Below are experts of layer 9 (counted from 0) of a mixture-of-experts language model. Rows are named router (the router's row for the expert), gate (a neuron's input weights, with its number), up (a neuron's input weights, with its number), down (a neuron's output weights, with its number) and show model dimensions 160-239. Each number is 128 + 32 x the weight over its row's rms, rounded and kept within 0 to 255.
After each expert's rows: a language model's description of what the expert responds to; "raises" lists some tokens whose logits its average output raises strongly, later layers aside. This comes from a sample of Wikipedia text that the model never trained on.

# expert 12
router [ 76 131  79  90  87  91 129  99  85  79  63 176 110 128 141 130 134 137 135  94 126  95 147 135 172 129 107 150 133 162  87 145  63 150 172 104 184 109 159 148 126 171 130 139 157 142 169  93 112  93 117  48 157 169  97 160 168 100 129 108  87 103  93 153 135 170 164 186 141 180 120 140  92 115 142  83 139 173 112 109]
gate0 [ 83 166 105 114  97 166 105 173  85  80  82 180 101 154 105  87 109 139 186 117 124 102  90 169  97  85 160 125 101  81 104 179 157 132 111 179 130  98 136 146 122  94 137 126  93 158 116  91 123 123 133 107 103 136 171 170 103 128 106  97 113  91 157  81  87 176  88 108 152  72  67 118 117  94  78  63 113 156 109 184]
up0 [127  96 107 166 141 123 145 141 126 137 120  79 159 153  68 116  99 153  86 125 174 132 134 143 159 172 155 118 130 179 113 135 157 131 162  77 112 132 185 137 124 100 136 136 121 124  80 164  90 111 168 168 114 205  88 121 131 112 161 138 104  88  77 169 112 127 131 118 134 172 166 112 109 122 147  88 111 117 144 141]
down0 [129 107 100  83  89  63 123 148 141 114 109 107 112 132 144 113 115  95 129 155 125 133  99 165  64  73 135 191 117 138 121  80 153 114 162 134 143 151 132 134 130 135 159 122 202  95  88 111  88 166  99 133 138 219 182 105  95 178 153 197 153 140 118 139 129 118 117 115  64 171 107 154  94 110 109 123 169  92 160  78]
S and initial letters. Initial letters starting capitalized names or lowercase words, especially S, St, C, c, p, often in species descriptions and name lists, e.g. Stent, Sauerbreij, clusters.
raises: "ed", "ing", "int", "ul", "up"

# expert 27
router [119 145 100  46 144  88  96 101 120 118 130 157 161 129 162 100 166 156  91  70 155 118 108 131 214 120 129 109 135 172 109 130 148 134 162  94 149 119  91 135 113 129 108 101 157 128 144  85 101 143 173 148 120 130 119  57 120 121 122  51  78 173 133 106 180 178 136 184 118 113 144 124  90 134  95 112 135 155 109 132]
gate0 [137  84 147 146 137 133  71  98 175 172 124 133 139 171 116 138 156 139  96 114 154 149  92 136 124 110 110 147 166 142  77 135 101 180  67 152  46  97 186 165 102  65  98 154 144 116 186 111 155  93 138 120 172 172 140 131 112 133 122 126 111 144 239 151  86 154 141 172 142 167  93 114  97  90 121 113 113 130  92 150]
up0 [108  85  96 126 156 131 122 116 109 128 104 134 141 110 121 114 122  95 146 149 152  93 189 147 148 110 183 125 130 134 173 224 181 135 163 101 125 111 150 137 118 164  96 105 146 150  68 104 190 121 162 176  76  94 128  70 121 102  82  83 148 147 129 148  85 158 123 131 140 104 139 123 155 174 138 105 143 141 116 126]
down0 [ 93  99 137 119  93 150  88 103 135 109 109 108 157 128 116 111 120 153  83 160 102 147 113  97 133 128 110 111 178 112 154 128 186  68  58 125 140 100 134 111 155 126 144 134 144  74 121 151 169  83 162 153  81 108 180  95 152  43 151 104 100  98 196 127  72  86 168 129 158 128 137 123 156 184 141 171 132  92 153 188]
Month names, competition words. Month names after in or on, like November 2017, September 1943, plus capitalized proper-noun words such as World, Cup, Bill, State, Force.
raises: " ", ",", "/", " and", " of", " –"

# expert 22
router [ 96 101 136 132 158  98  88 106 136 110 122 159 144 115 158  99 130 165 154 144 151  93 158 249 179 190 153  68 136 170  84 140 104 139 165  81 110 106 176 184  68 163 107  67 170  91 143 163  45 134 126 144 128 160 111 122 129  53 141  48 109 129 174 127 141 165 155 130 133 166 126 120 109  97 134  63 153 123 155 113]
gate0 [116 107 157 112 147 195 156 160 100  64  77 145 144 180 176 120 163 143 140 118 127  92 122 128 115 127 155 136 170 119 147 150  62 161 215 119 113 157 139  71 143 190 153  91 133 171 117 137 144 111 169 120 161  73 135 150 107 137 133 131 189 140  96 150 127 101 101  55 133 107 123 144 132 141  95 119 177 139 130 142]
up0 [146 112 129 143  77 114  69 108 119 157 140 116  88 162 135 120 165 144  99 178 117 142 140 162 145 134  98 141 117 155 137 168 154 110  56 226 136 134 138 109  74 143 108 179 143  94 142 178 122 126  98 117  64 127 127 116 165 106 119 153  70 146 163 134 173 179 156 157 107 171 127 118 169 124 145  73 120 138 127 140]
down0 [ 83 102 123 128  76 103 131 123 129 126 183 137 110 118 112  71  54 166  92 135  97 173 125 178 103 146 122 176 179 126 144 101 151 173 137 104 112  41 124 135 121 139 157 119 129 150  94 153 104 166 151 102 162 132 138 141 199 118 129 143 170 149 103  93 119 117 143 110 145  82 118 152 153 169 130 142 143 169 187 136]
Spaces in tables, Cyrillic. Standalone space tokens in tables and lists, often before numbers or after pipes, such as MPC · JPL, plus single Cyrillic letters.
raises: "1", "2", "-", "3", "5", "4"

# expert 3
router [104 157  62  78 121  83  61 181  64  58 111 163 148 111 148 106 156 129 147 115 133 139 107 233 184 112 186 123 119 173  93 153 142 163 156 113 131 151 126 120 144 146 125 133 181  99 110 112  80 143 130 154 138 122  83 120 166 143 162 123 131 124 177 119 107 140 107 155 144 207 142 114  59 137 130 138  66 168 113 111]
gate0 [150 122 134  60 132 150 148 110 134 111 107 133 102  73 176 131  80 174  99  96 102 144  16 109 132  83 110  85 155 104 141  86 202 150 145 100 114 111 158 137 131 156 120 206 113  90 123 141 128 110 141 174 106 101 142 164 161 188 163 173 147 165  98 119 119 117 132 190 144 124 137 120 131  94 133 163 104  88 186 100]
up0 [171 180 128 117 119 147 121 142  82 142  70 125 113 155 118  97 115 135  92 148 104 143 103 120  92 212 156 112 148 178 161 169  96 119 182 103 157 169 177 133 139  96 129 108 153 175  95 181  59 119 166  82 120  99  93 171 125 175  98 155 163  97 116 128 121 115 116 126 106 171 138 168 125 149 116 146 106 160  91 173]
down0 [134 111  96 137 106 153  84  88 114 196 156 153 167  96 120 151 147 144 152 136 155 100 208  86  60  82 162 128  72 141 149 148 162 153 142  62 140 108 158 139  60 198 110 148 155  94 101  69 160 132  85 160 143 120  86 139 121 101 153  89 135 120 176 176 114 145 156 101 121 112 151 162 152  50 123  94 119 122 142 116]
Name pieces and -er. Word pieces inside names and words, especially -er endings (Pulitzer, peerage, Günther) and capitalized name starts like De, Li, Lu, Ver.
raises: "b", "d", "g", "a", "ng"

# expert 15
router [117 103  84  97 159 112  55 137  62  96 147 132 114 119 121 139 130 171 112  72 160 205 162 163 203 153 165 119 142 167 127  68  71 124 129 107 129 119 127 121 130 154 110 162 174 135 195 133  85 145 150 114 172 122 111 122 151 109 146 145  68 159 163  73 130 158 110 132 111 147  85 158 123 132 124  93 120 136 115  70]
gate0 [104 134 176 122 157 160  44 177 118 122 144 144 162 116 148 131 142 148 189 107  94 156 132 150 204  81 157 140  96  94 120  90 123  90 148  73  63 134 105  71 139 141  92 148 107 132 155  99 101 140 127 176 105 126 115 162 109 110 166 153  52  72 166 120  90 132 116 125 121 138 105  77 144 112  80 152 148 129 101 177]
up0 [136 150 116 166 117 136 211 110 119 119 104 114 156 168  95  82 156 147  92 143  96 116 140 120  61 165 118 133 120 154 117 128 155 121 130 144 205 127 150 181 109 122 169 112 165 130 124 155 118 104  92  94 148 170 135 111 155 146  92 138 123 191 178 138 170 117 134 108 162 136 167 171 105  82 226 155 173 164 138 110]
down0 [112 120 109 131 147 122 106  55 177 136 185 162 135 156 106 112 133  87 118 142 143 172  55 107 134 153 148 140 152 174 114 174 146 115  58 133 106  96 123  77 139 128  98 155 128  95 186 140 120  95  74 133  98 180 108 140 115 130 112  82 150 155  88  62 171 199 110 122 185  89 124 107 113 137  75 141 195 142 128 131]
Digits and infobox labels. Single digits in tables, scores and statistics, plus infobox field labels like Born, Place, Date, Coordinates, and the piece or within words.
raises: ".", "1", " of", " |", "2", "3"

# expert 7
router [122 110  95 133 120  53 103 106 105  88 127 123 142 121 154  60  98 169 156 104 118 144 147 167 148 123  83  57 179 190 109 201 119 140 126 118 126 117 147 109  81 172 112 106 174 105 138 142 101 114 151  91 125 165 115  60 134  40 158 108  92 137 144 160 137 122 144 131 116 148 133 114 119  86 112  69 148 166 128 133]
gate0 [ 88 186 122  78 101 164 138 132  97  89 137 158 155 152  98 117  59  65 160 158 107  92 143 154  77 167 180 158 170 162  71 113 125 169 130 110 109 106 162 140 114 148 105  82 138  85 112 122 102 139 129 103 163 106 127 138 127 111  91 135 109 152 121 142 120 121 135  91  99 163 175 115 148 100 119 128 142  99 118 100]
up0 [133 152 117 141 159 147 146  93 145  70 129  44 186 143 161 127 163 110 117 121 138 152 118  89 113 144 150 116 151 114 165 110 116 135 126 173 128 111 153 149  86 164 107 104 107 127 142  94 194 133 128  84  94  91 147 151 111 186 124 214 168 181 129  87 132 148 198 124 155 146 135 154  79 168 153  83 139 119  53 185]
down0 [105 160 126 104 165 122 136  99 136 127 143 117 101 163  83  74 127 115 130 137 159 149  45 126 167 158 109  59 124 136 104  94  84 189 126 134 122 102 104 162 122 134 132 135 182 124  97 105 199 136 116 160  76 154 165 170 172  67  84 187 110  97 113 160 139 138 190 101 132 165 143 119 151 130 125  87  79 178 123 154]
Year leading digits. First digits of years and ISBNs, often after a space or parenthesis, such as 1 in 1986 and 2 in 2000, plus raw byte tokens of non-Latin scripts.
raises: "9", "0", "8", "1", "3", "4"

# expert 29
router [119 110  80 158 114 101  51  86 129 164  70 110  61 180 100 121 127 171  82 119 189 106  90 226 134 142 145  99 182 165 128 104 130  74 104 109  79 125 109 111 131 197 100  70 193 130 111  88  89 168 161  45 160  79 123 106 158 125 163  82 109  84 131 110 153 157 161 134 129 139  93 149  49 124 166 153  98 130 159 115]
gate0 [143 136 110 121 131 156 114 147 137 123 121 122 195 124 172 147 143 121 131 157  88 142 103 139  94 123 100 106 129 169 156 164 160 164  99 132 134 185 120 112 130 115 146  89 137 172 109 149 144  89  47 104 136 129  38 136  93 136 168 111  87 151 121  55 114  78  75 108 113  54 113 113 121 126 106 151 186  98 167 103]
up0 [175  62 141 126 149 117 163 100 131 115 163 144 168  57 147 191  90 118 136 136 127 127 106 119 100 114 141 101 104 108  95 183 103 122 113 147  77 131 129 149 158  74 158 105 113 131 118 111  90 161 178 160 139 138 124  83 158  86 148 105 163 123 116 115 154 124 130  95  79 177  98 146  94 153 126 157  88 142  99 122]
down0 [184 127  67 128 149 172 153 145 115  95 142 100 132  97 144 170 104 147 150  65 148 103 126 134 139  35 110 109  92 129  93 132  81 126 103  93  95 126 157 142 142 147 116 133 157 152  66 124 195  88 167 173 176 129 138 145 110 124 130 184 108  94 160 148 154 113  45 117 112 127 157 146 127 158 131 152 114 139 106 135]
Word-internal stem pieces. Short consonant or stem pieces inside longer English words, before suffixes like -ed, -ing, -ation, such as grad-u-ation, pre-lim-inary.
raises: "ed", "um", "able", "é", "is", "ing"

# expert 8
router [110 129 153  96 167 139  69 114 151  75 116 165 123 158 102 127 180 153 109  91 155 108 133 182 255 152 128  67 189 159 103 135 180 121 173  98  60  90  77 140 135 106 122  82 187  98 149  84 108 191 136 133 124 174 140 111 162 110 167 107  94 115 161  78 135 108 141 124 127 146 166 138 108  75  80 115 128 146 156 120]
gate0 [137 168 159 121 131 116 157 162 151 170 123 149  45  98 125  95 122 132 100 141  84 107 117 164 165  96 100 103 101 120 145 104 188 110 196 124 140  93 127 106  96  99 142 116  83 114 132 131  94 172 120 117 115 147  93 123 150  85 187 125 125 133 144 160  61  92 173 143 146 196 176 155  90 134 151  48 115 132  98  89]
up0 [143 115 167 120 133 113  92 139 124  89 179 136 124 135 157 133  97 126 160  82 117 101 137 106 134 132 151 143 156 135 121  98 124 188  94 139 120 114 150 145 152 173 136 216 192 110 179  93  86 135 119 126  99 115 182 104  90 130  49 108 156  77  65  96 163 149 166 145 115 101 104 138 115  77  86 161  62 128 141 140]
down0 [104 113 178  84 115 143 130 136  85 130  83 112 154  70 152 101 140 122 191 133 151 151 233 162 115 116 188 113 121  99 163 186 151 154 115 132 146 106 158 118 128 159 141 114 106  95 146  94 132 100 188 104 126 141 140 150 140  81 129 133 104 183  94 113 103  88 119  84 105 128 136  98 194 156 116 131 167 197 191 108]
Participles and field labels. Past participles after was/is, plus label words in infoboxes and tables, such as released, born, located, Published, Votes.
raises: " |", " in", " (", " and", ",", "\n"

# expert 6
router [150 107 130 175 107 129  74 124  84  88  79  90  73  89 144 119 114 138 147 124 150 120 114 200 132 190 170  56 127 168 106 100 109 103 201 103 144 125 118 156  74 130 114 108 131 101 126 163  98  93 112 114 105 148  98 166 153 125  90 117  97 140 145 112 110 204 153 149 144 153 128 100 116  89 189  97 123 122 126 139]
gate0 [135 103 173  92 164 106 102 150 125 157 130 146 113 101 138 113 132 108 147 123 144 139 117 162 141 136 154 127 157 158  73 145 125 130 106 169 103 154 165 119 132 184  81 130  70 140 157 119 119  50  67 130 126 107 167 139 119 115 136 117  98  89 177 114  77 147 169  88 124 127 127 137 154 100 174  69 100 153  88 167]
up0 [155 121 114 113 182 154 119  92  98 100 127 106 158 150 124 102 114 111 167  90 153 145  74 135 115 117 190 102 184  91 120 117 136 131 153 156  82  98 102 107  94 151 137 116  96 103 134 126  80  59  87  92 167 114 100 122  86  44 171  91 102 185 135 139  63 159 120 119 115 122 122 159 167  92 158  81 138 148  80 135]
down0 [126 130 149  95 115 118 173 114 118 180  60 107 145  73 146 158 155 184 117 129  95 120  65  62 107 125 115 176 138  76 125 154 134  76 131 150 139  62 143 133  63  97 117  89 126 130 118 104 193 130 198 141 110 131 126 127 113 138  51 146 167 212 157 110 140 151 127 161 182 163 165 138 101 116  79 101 140 139  79  86]
Spaces and prefixes. Bare space tokens before numbers in tables and dates, and verb prefixes re, con, pro, pre, sub starting words like reclassified, rescheduled.
raises: "1", "s", "2", "op", "tri"

# expert 24
router [ 89 113  67 113 168 107 125 143  89  60 113 128 112 161 152 106 130 151 125  79 169 139 122 148 161 154  94  87 158 133 140 111 150 115 176  62 108 129 201 137 104 120 104 139 126  95 149  91 112 109  77 139 106 180  70 124 125  82 188  82 127 148 181 112 129 171 172 136 105  88 130 169 149  93 149 150 118 163 152 130]
gate0 [ 92 146 109 130 128 143 137 205 111 117 157  73 149 147 170 128 109  88 103 128 178 156 100 102 155 202 144 134  70 170 134 131 150 143  87 146  78 255 114 128 104 121 127 103 151 119  92 182 110 124  72 109 104 137 156  91 151 147 143 131 142 108 115 140  94 141 130 105 123  91 114 131  81 131 120 162 114 179 180 111]
up0 [233 150 166 106 150 127 142  80 110 188 139 106  99 149  87 113 105  98 162 185  83 119 127 196  76  36 125 166 176 119 125 126 135 178 127  83 175  54 155  99 141 154  94 151 114  99 154 117 128  76 175 158 113 131 127 139 174 103 138 130 141 175  99 104 173 103 113 135 122 131 179 174 182 143  94 120 148 120 142 139]
down0 [ 82 189 119 156  98 101 187 130 120  69  82 111 148 108 141 119  94 134 106 126 162 169 119 144 114 173  87  93 103  86 153 120 159  90 121 121 138 160 147 104  36 126 131 116 183 131 147 135 122 193  86 157 144  72  85 127  69 187 129 180 119 155 129  59 133 126 148 126 108 128 177 192 160 115 151 115 111 125 154 109]
Line breaks and headings. Line breaks ending infobox lines and table rows, and == heading markers around section titles such as == Work ==.
raises: "\n", "|", "==", "===", "1", "2"

# expert 0
router [ 59 132 142 106 163  94 125  69  56 126 152 170 118  77 109 123 131 176  73  69 160 117 149 171 212 130 195 142 122 231  98 168 104 160 115 108  96 123 129 124 113 138 110  87 155 158 110  84  72 116 117 180 132 141 101 105  92  67 153 113 104 139  98  65 146 129 155 152 204 159 164 139  83  79 166 109 129 173  95 104]
gate0 [ 88 131 126 118 201 153 132 109  94  80 190 106  97  89 103 164 131  71  40 128 114 195 149 149 105 135 153 168  72 180 179 125 101 101 135 144 116 150 164 182 120  81 112 113 125 155 117 120 102  75 141 167 109 144 132  99  19 103 149  77 134 137 125 116  85  80 119 141 100  94 213 116 128 147  95 129 175  97  92 214]
up0 [ 80 108 146 127 108 144  71 123 113  86 151 145 168  85 127  52 127  94  75 125 153 195 137 121 111 142 143 141 122 196 192 140  75  56 150  88 155 128  88 116 139 118 118 126 127 139  84 125 163 114 124 146 137 167 135  50  97  80  88  78 177  87  75 146 109 109 118 145  77 131 214 112 120 101 104 115 144 172 119 158]
down0 [144 151 121 106 100 158 102 109 156 114 152 133 122 106  90 184 112 140 129 120 150 102 118  85 140  77 131 117 171  80 146 121 160 136 122 152 157 123 159 149 148 104  65 119 196  69 124 187 147 120  94 103 204 140 130 153 151 153 133 188 152 123  94 125 119 157 140 138 182 200  67 112 134 119 118 149  58 103 123 119]
Quote, apostrophe, f-pieces. Opening quotation marks, possessive apostrophes and f/F word pieces, plus sentence starters like However, It, Previous, There; e.g. rain|fall, fixing.
raises: "S", "l", "le", ".", "ly", "I"

# expert 25
router [110 134  86 109 134 122  69 101  83 106 125 127 112  97 151  87 138 208 109  97 128 147 131 137 167 179 130 113 189 169 122  93  66 141 114  69 149 147 134 141  99 176 127  84 133 145 111 140 114 111 133  69 105 144 117  83 101 106 158  83 100 125 149  96 134 171 165 153 109 152 159 117 113 120 126 112  79 157 144 102]
gate0 [115  53 146 128 155 133 111 162 117 170 157 110 158 232 156  99 137 153 149  80 123 111  87  83  76  77 139  80  91 175 148 167 104  88 108 104  65 186 134 123 109 136  78 171 127 100 145 153 125 186 155  87 115 125 206 126 125 139 130  75 152  98 160 118 110 157 133 147 104 168 171 127  99 135 139 136 100 169 166 119]
up0 [203 128 145 137 155 123 128 104  86 163  95 178 206 191 170 110  99 121 102  87 155 136 106 157 127 128 163 101  71 114 122 201 115  93  92 113  69 161  84 191 153 137 132 187 160  77 124 118  91 172 141  83 105 105 117 112 102 192 136  71 144  76 183 139 142 123 130 153  54 132 149 121 133 139 132 102 142 156 192 135]
down0 [ 76 115  95  99 155 131 121 122 108  85 111 127 116 151 117 122 151 112 131 149 116 160 188 135 141 187 171  90 156 201 207 104 152 139  60 144 105 124  87 137 184 141  59 145 123 145 137 116 155 162 100 162 119 105 110 149 172 142 180 129 155 153 126 151 112 165 171 121 157 159 167 180 163  96  94  93 106  87 107 210]
Digits inside numbers. Later digits of years, scores and figures, such as the 3 in 1973, plus units and words like km, %, million, century.
raises: " |", "\n", "-", ".", " ", "–"

# expert 14
router [ 94 121  70 117 101  72  71 121 144 115 127 106  91 164  81  79 151 175 134 103 120 120 127 134 189 127 133  92 145 172 139 100 105  96 123  68 112 108 140 151  83 193 114 103 179 136 164 113  71 148 123 182 125 145  91 119 165 110 131  97  85  99 140 136 128 185 152 132 179 179 125 129 100  96 124 102 128 132 170 118]
gate0 [136 130 126 122 128  40  85 144  92 140  99  90 162 119  90 114  88  92 137 176 116 167  83 148  80 130 104 118  66 184 112 129 137 181 151  97 169  89 177 122 100 144 139 138 154 138 165 168 132 145 108 139 136  66 152  97 127 130 126 159 122 145 119 167  74 146 115 130 116 110  84 191 148  64 174 116 121 175 125 110]
up0 [168 102 103 145 144 143 116  94 140  67 172 116 105  98 155 102 176 112 103 156 169 144 120 105 161  92  89 137  86  43  87 116 159 133 130  46 166 137 176 101 109 168 135 107 122  96 155 117 108 116 111 103 118 126 158 127 165 157 114 109 129 119 105 139 130  73 159 176 156  86 142  99 107  95 116 128 109 109 146 115]
down0 [163 139 130 159 131 102 146 131 129 140 137 111 111 125 154  99  93 171  93 136 153 131 102 109 139 141 142 112 111 100 100 130 105 178 157 197  74  77 127 134 136  67  83  79  96 123 160 133  73 135 165  74 118  86 161 130 117 144 134 123 135 138 100 105 136 124 138 112  83 138  90 188 130 145 117  41 133 103  95 207]
Abstract noun endings. Common nouns and noun suffixes that end a noun phrase, often plurals, such as life, development, -ation, -ity, -s.
raises: ",", " and", ".", " in", " ", ";"

# expert 5
router [117 108 129 105  82  51 118 105 109 141  97 164 136 139  89 166 108 153  81 118 146  83 143 181 180 159 125  98 121 173 191 152  99  92 149  81 104 176 154 200  55 127 142 124 142  98 143 141 149 111 152  93 143 143 106 111 184 130 159  55  89 107 128 129 168 133 115 142 134 119 123 123 129 105 168 107 129 139 145 143]
gate0 [136  93 101 121 157 115 129 179 105 173 144 175 139 167 105 145 166  93 161 135 112 112 166 184 102 149 162 150  70 153 179 170 134 179 159 125 135 150 123 132 145 142 140  93 181  94  85 102 173  86 168 140 127 126 133 168  94 132 141 145 122  76 132 103 176 131 134 145 150 107  98  94 129  95 109  60 148 101 146 153]
up0 [149  75 101 139 177 123 121 114 106 185 181 149 179  90  92 169 160  91 144 155 110 123 204 150 175 173 128 128 102 104 147 165  81 176 145  87 112 155 149 161  76 143 134 127 113 170  84 114 148 121 144 116 115 121 184 152  76 176 118 116 111  60 133  83 150 137 138 133 122 177 110 149  65 134 110  81 189 150 218 133]
down0 [142 152 101 131 152  87 195 137 102 121 132 174 163 165  44 122 135 145 114 114 136  93 120 138 119 122 161  59 111 103 157 192  66  83 117 104 154  83  80 159 187 112 156 103 115 123 151 171 141  88 134 102 131 108 129 110 131 166 126 140 153 121  91 108 102 137 136  69 170 115  96 152 143 116 127  94 114 155 159  64]
Numbers and symbols. Digits, spaces, dashes and math or unit symbols in dates, year ranges, coordinates and table cells, such as –, °, ^{, £.
raises: "2", "3", "1", "4", "5", "0"

# expert 9
router [124 164  90  45 135 137 113 113 130 114 114  90 182 136 133 112 123 169 112 102 136 141  95 168 155 146 125  54 173 165  94  94 109  83 167  96 199 107 111 140 133 114 133 109 183 127 118  91 121 131 110 160 187 139 105  84 150  85 170 106  68 133 106 119 139 176 173 165  89 184 187  83  77 141 132  95 115 173 147 133]
gate0 [143 142 143  84 116 135 130  83 121 148 122 128 100 132 111 110 107 121 106 143 108 131 190 140  79 143 163 131 120 157 134 150 106 147 157  91 131 183 116 128 104  97 140 132 134  83 209  99 173 110 142 108 221 130 118 112 153 118 128 143 152  87 166 110 107 159 107  71 153  36 183  79  85 119  92 132 135 106 123 173]
up0 [104 131 170 168 133 144 171 158 123  95 168 118 133 185 144  96 149 149 109 141 145  44 113 120  77 189 140 106 185 174  57  91 139 165 153 150 146 143 208  95 155  80  89 148 155 121 155 126 145 134 177 182 139 159  95 166 126 128 166 167  83  57 182 129 116 144 102 118 129 106 114 181 130 142 135 113 103 153 106 104]
down0 [116  91 150 151 110 147 171 105 129 119 179 133 140 168 171 105 170 138 157 119 133 140 100 124 149 142 115 145  97  73 172 120 108 112  93  88 106 117  92  87 136 128 127 125 126 165 136 141 140 135 111 116 124 159 148 129 144 164 138 132  98  92 125 101 107 116 105  95 127 137 131 124 105  71 136 126 144 108  92 128]
Sentence ends, place names. Sentence-final periods and ")." or "."" endings, plus country and place names such as States, York, London, Ireland, especially in infobox birth/death lines.
raises: "\n", " The", " |", ";", " This", " When"